config = dict(
    experts_per_token=4,
    moe_layers=[1, 2, 3, 4, 5, 6, 7, 8, 9, 10, 11, 12, 13],
    router_score='softmax',
    balance_bias=True,
    router_cosine_scale=20.0,
    router_bias=True,
    norm='rmsnorm',
    grad_clip=1.0,
    batch_tokens=131072,
    seq_len=256,
)
Below are experts of layer 5 (counted from 0) of a mixture-of-experts language model. Rows are named router (the router's row for the expert), down (a neuron's output weights, with its number) and show model dimensions 0-255. Each number is 128 + 32 x the weight over its row's rms, rounded and kept within 0 to 255. Numbers have three digits each.
After each expert's rows: "raises" lists some tokens whose logits its average output raises strongly, later layers aside. This comes from a sample of Wikipedia text that the model never trained on.

# expert 27
router:145093140142128144155112158159110138128150156115127109124124071129143135148115151124175109088074114091124094157157152160135127134141157087141120182094095173072066142092203152186125150107162120139159096075159103116193154164099126104154100170102130158114152103050068151080121136127113132119138150151136101107153118103145097088078197124115106122055083074142146152134171184146075079130111132142132123199098111158130091081080188183112144104137113139109172122101102130077137105126170115157138147113164109100192100114100087148107082163108118098099095149081057103148112105071042067162187141124140159080164119133161128142110084125168114134099148164126119141041178093146138127127105159123096113139109151200192170147169144131115162085137153080145161193185099147137126138129134137
down0:166119157138130142092083102178144097176108086164137137128131126172139134150153104112156084136125115087092154103147151125146115141131151137162117133058180086124122112136094153180102058162128131108110086135130142149167120080079161115158105154140135126125073148099107110061059120173096119179163153157114123128153096152190074179162136156095165095150091134164134165096162206124141056147140136146134204103042119096130143123102133123170088136094141117114105094082127093144131088065197126138109106120134117102158137078167142065113073165146103174117131143152115171109144143137117179145066132108095114115146137112146129060136070154103112163116115117178142105058128112102121119132113151143115190150105185119083087173132136108098174109170148176046135178121156111094200121054085151
raises: "side", " place", " the", " his", "way"

# expert 9
router:117101156137112109132098165096177041139088144152176143109142136151149135156164143100117172170120126149108183114065145108144159197070174143158124145089100110145097122114129149070131152130132162135134154093067133153160101156104121112144133101147144141102140114185093132068137096091127153101127156102144149124112151145153164045173163107119154135118099119110162088196094159122150110158108117190035128127144107092150117180173133127097123126154093113116169065109123173116151139096080111099189153146109107154150133143160156164100181141169162124140193089121131132058135138132148091156105158157188111081087159122086079118101137133193115144157125162122128236069208133101106138201168127137118109130104189111134109110112121080077132082204117132140134114114159105130075077154106144
down0:102065126133182173115128066113089067146129138123108146103119099141118046088167118122134139169132136093156099134145071115146142105123137158143204150135122136066097142118141103135110143124114140181132100147163136171108096126127089085163125080120114160128095121137129128109134156075152057175167106118121129115138160095132087127125135147100077122126147115178173072090095157122175194156164097143137104166084137084046166165147153101081110130096119191129146096161115179123174148104135125194169054119133166124157080114103108117152157106127137135135121154060149104131170100108120074112069191108093061176122135135134174118157106108156107164130095147103162159156138141091194088074060084166128103076144118107102126103024079165120119103117099131144128070189113070141135127124125118
raises: "den", "lin", "er"

# expert 14
router:127074190183097140081157115167156147107091175139113184158147148148122081174134086108076178114189122152145146131162089118103077108138123136120079132148179120155194131165190077181124137156067097115093168113191167099094188126089090109178114069124117119132099159098085111111130131130126127170129121126133137119121155161164102202119097185132141180123150104154139199124153087131148157086069160097115122101166092142106117082096080112142147100145119122088168107111151178133110140157119143121117141103119195063115163095096136165084106131137131112119144167106164098117115113165133092156145113202116122119085094158163074146139111106135114140106139101120102061178108185078075156143135103093106073177170157115072147162076158138122103150098075145164092114106146163144086122051090144
down0:187205102076097149140157126154144081121142119150161158124160151062160157136100132125172184142130083101107149131136141152163151152123170100131117152160099094165123144120104112048063107081140118136118113143168120062147149157124123122069151115183168066117128097135143156066121158160159155090116126163101181056141157148107147117168160169112134116190128129110126170146092182120089163104118146137173196028156102112146091081119127111092153195120142141114115166138119139151163183064138143107109106131118135126191139174171124102103100070095134125123131111125124104122099150114144164118163165126141109137101143111115167109142131115188122137143125097107083107107101153122124119058150151171150062108167109144208158135196131144101140183107228157135083143107128193101091189101109135
raises: "atory", "ine", "ary"

# expert 20
router:134102128143109163152166098160110089129101149147132153133183093151160091111141116117143099141113105102119169162141134156133195089080156069135102114090132134135101100141137097128092175149109098161121128091116127169119130157068077140094099200080130157108142096134160111128134155134087101160127112132070074108155126118133088111126101128128182145198125154140145167152117064101136155065159123122139100156124203104128106161172093151128111172116183151108092119129117155100117165119130179167157191085131186111096127095094135137114077162100150121103093114126170151062064107134138161114103091116142111096057133160124173035114121082133122173136190153162142112102112078102190102155108076143105145179143061116110190210082182090049142171088151141104104126104196142136114155173085140
down0:142097125136151147157106148142141081120142115113108136131111128148057132128154118120143088168113136090138151142068080152128179133082131151147108090145104143164199096193169105108070158106113122160141140107141119178163115155163168140097137135085050131123126150118108087084115153139108163179131152116193158086135110102146097158134119147103124131147102141139123149080171081121125098136044121116139165103145172100126099097110119136166207145092091101139141185141126083070135143162114112085118105117060113106137115113121148147144151083145131066155155124141138109114113141109184107137166174093131180115111086090147045093147156092126104119139090134076165071145176114175152154132172121134166090215081111203132131126195081080080141118027085177107115180105149152171103184117074123
raises: "lo", "ification", "ica", "id"

# expert 4
router:160162121121124112123133115118144102092083116121120110124132147123164180109173102132211176178172120120159137113128095166159109093094093159097093173112130135126111121148067134104117089182117107104106133128097099117126188157128148099093122149172173082130133157168158162090111163153213112081096131107111099185161106207149117100116142120118079077114155068115136162180148126141116140103100071130155164100170186159136163173144184104128143131163164158196167071120109076091157166094138101195101133105135127053112083136099148133178150119146115151135105139100104173112136100126156098077118144093145112090065134115116116110177109125047076180087114147121122189025134160093145086152083159095156146181136109127096128166109136111168119136119113077174114182128094105172107164157116157
down0:096168127196126124066128173110128138124194090162086121128140128139159147173099105172153179127053174136110071115150068127130211135140069089120142108112074133111169086124101085166158141112186142108199142157128091133120130173127183112112144131178121128104207158166126102125115149083139081129144074117093244136134216135116142104122092113139125130110137159103138125127122163136134141123081137107133141077128126088142143124181137074140128109129181058114107154119120119074142109154160101109124110099177175129112125136078147084158103095132164106191106161077161122122081133088090106058146145137057130177117093156096115115162136133081111131145120152137156069101171111152208139123079067119121132159140123133158157195127128137083137142158136112129124104099133151116093069140172154
raises: "===", "-", "==P", "|", "==", "In"

# expert 39
router:094198066165144083142187116145100121149106097139153119139150116109153117085127142128089110030131163148076170051067122125150064090100145119154141146085140172140115113162109121131119133133127111116090130126097171155148140145160178164093096186147128077126166117174037142107077141152181094179098167159132072059104135119094098110114151046147100130187118069141138085169117090153149110129143149107152105127091114157133163120145120121118122113172154169110138125187130139155179123148184141172156134126108128166103149138110093163174116144104097089081111119151117138133094142105083155162176089084163156124177083128097157149160118201088089173147127146096122145114163146184104128146154181106090118163146056087162117078130146127115156128206157087097144129116128096147150081161165168
down0:144094134106053079139136090160111085121129037103135209173154137150181109078102139112137066075083169108161102110138148081123120114091112125130083083086142101135114156153152181143105092080108171078157125147172151124055122082113144140138079114104138169140144170100077160097122081071094108193068142114183161135123138161149174117159131044168105161142122173134126083116113131118100088108176093057152137146121084156147140142172123114126147088115119133116060124123126128101143132114096080117099104100155147126067135153062137116164158136159126111123100138170089109155099118149163105073174130115143143137123088150129134113082158098135157124166150180118140127118150165105152221091124106148138083174097119070105157162133176148137136128140135103205077098135098105171137060153129164
raises: "ens", "ing", "our"

# expert 2
router:152158104153092102139147105115137133112096104131126165087133120119150125154136154141130160166218114169078139124154122168084118145190124162132160100086125111129133136162128153184169143133109102183208134110111178163175163084124218132140098117134134116109092171136103072084116139139086105074135109186117117074139106107172154109155123111137146106164128120093127161158153078115128081104137126096158123127225162180161081177107154148101100124120118148162148179059140128078117132102114107153094162082125199153077138068147121055135090110145123122162162110109125138093081139138078141149045144160126087146075179134163128183111167086164169088128179160116109145136127115142173119107176102163112132090197174105099129068072140137071095165130118154167172164117150130107191132120128130
down0:160079197107157086112100105147165122131185090151082106121098172154144110150175179134109107140163142080191134118069091147182144103158115095104123155143114126067137171121095176148177146099096170114118125085123181180123153150090114086115123107108104099169162073078111084083133191127088154202133180081102115075159081176127139112119135152152143137055072100125081132141178089123122094119171139130136104147135113097079120164123178114168142142096101096124058141197105119104163119131205155152088097153166137095140093062135127130146121114092153133077104133101132128145140165137113136077095122134179192145055111114146143122137123123131096137156093126156140103134119154161118138116141073116187127234134106127103163078167147148114199158106131102127098141123111119124152111075128188
raises: "|---|---|---|---|---|---|", "===", "|---|---|---|---|---|"

# expert 43
router:180127179077121178147107139146144106132129092134121167113107124080176203138087156084105135142153114111087140152076095128077152141139070153094100103089147131141156094114084108123162148084160208163174129089167139077099092137157150133118127189169132152110118103091118203155175139112089131128151151087144140070074131064119139142213121183159232158131151097130120153122131193096129075116140080121161148151072141154190105123137145104132158150120077105174160131120101106158191150169151148125089108135118107131073138154134119190131075063128068146095115114149159117108150070154094165144176171121142171171186131079115145136183129166121080141114143107093162135115079135090127124154117107088116173189140117142085159107113173088155125121133154158141147122126100189096118121133156139
down0:212134176150166031135135144150164097130116134083138106133176106174138162082099076052081082117140095085133178092111125095157133122130122156147156171097129127126172129155125112123093127122097117109144110125130104192133121090146156159113164114169132163094115101104115168119159116125056151086143139106123135135119168161057098115068139128099109095139147094138105158081156171095098141093106139118092107161140137172057146141132079163102076099083095116133138127141144055123161127121103120111139155172058113059094110115086131170143105137163089138086111114188173115141154093174109126115112096107116117081133100100107118175131126121108089067150031070120103180153110109099182156118154060079096079154172120147066171095148104147149144103099135092136183144065146082154122117119088116
raises: "\n", "de", "9"

# expert 32
router:175157141136101117100115219159166138101142096134116132038105171086137095125121184132092123187103138157140198144104155154099120139179085106067173134136083091083090167141121131111116140112096147121113142150117095142148096170186114174122180039124087107099114145091176142130109125145116113112189153131134098097041101138124122137110126174116169121067142119045181137142134124109135089128118133072123124102135102130086162163056090115068111130151122177088146160112126114119208101115142135144160129123171175130166155125112102165142160096166122206094119143104126110132106084127183111118146187090082145186097125097139094157087138150130079122164073135138109116130150164115089168130103137066140081108135132113134140172160095116141093172117139138048173089088115082107094096163152154
down0:117110145125152153126113135126179169078115077130117171174162100149133140092102090167153092118091187122171076117086178121103116153115089122190133150137190139082142143133124118120137146114153078141128122158131166079141190105072112109098135076106122111140083109153127132087137139146105124177042118157129112128129106153118111118138115138118179135100124131145176139187076169160151128106017201111110185092116078164223135110128170180132148112146118119125079111111108097122107153085096131145083206125135120143184191195128128151102068092172102085137116154144123096111095160099129092122155110145112105143117115119088131161176148160088094128113165128139058167124123183108168085113083146126104141167104147062131084150136164113130211172159162209126107165142108103107140151157144110
raises: "on", "ress", "or", "ons"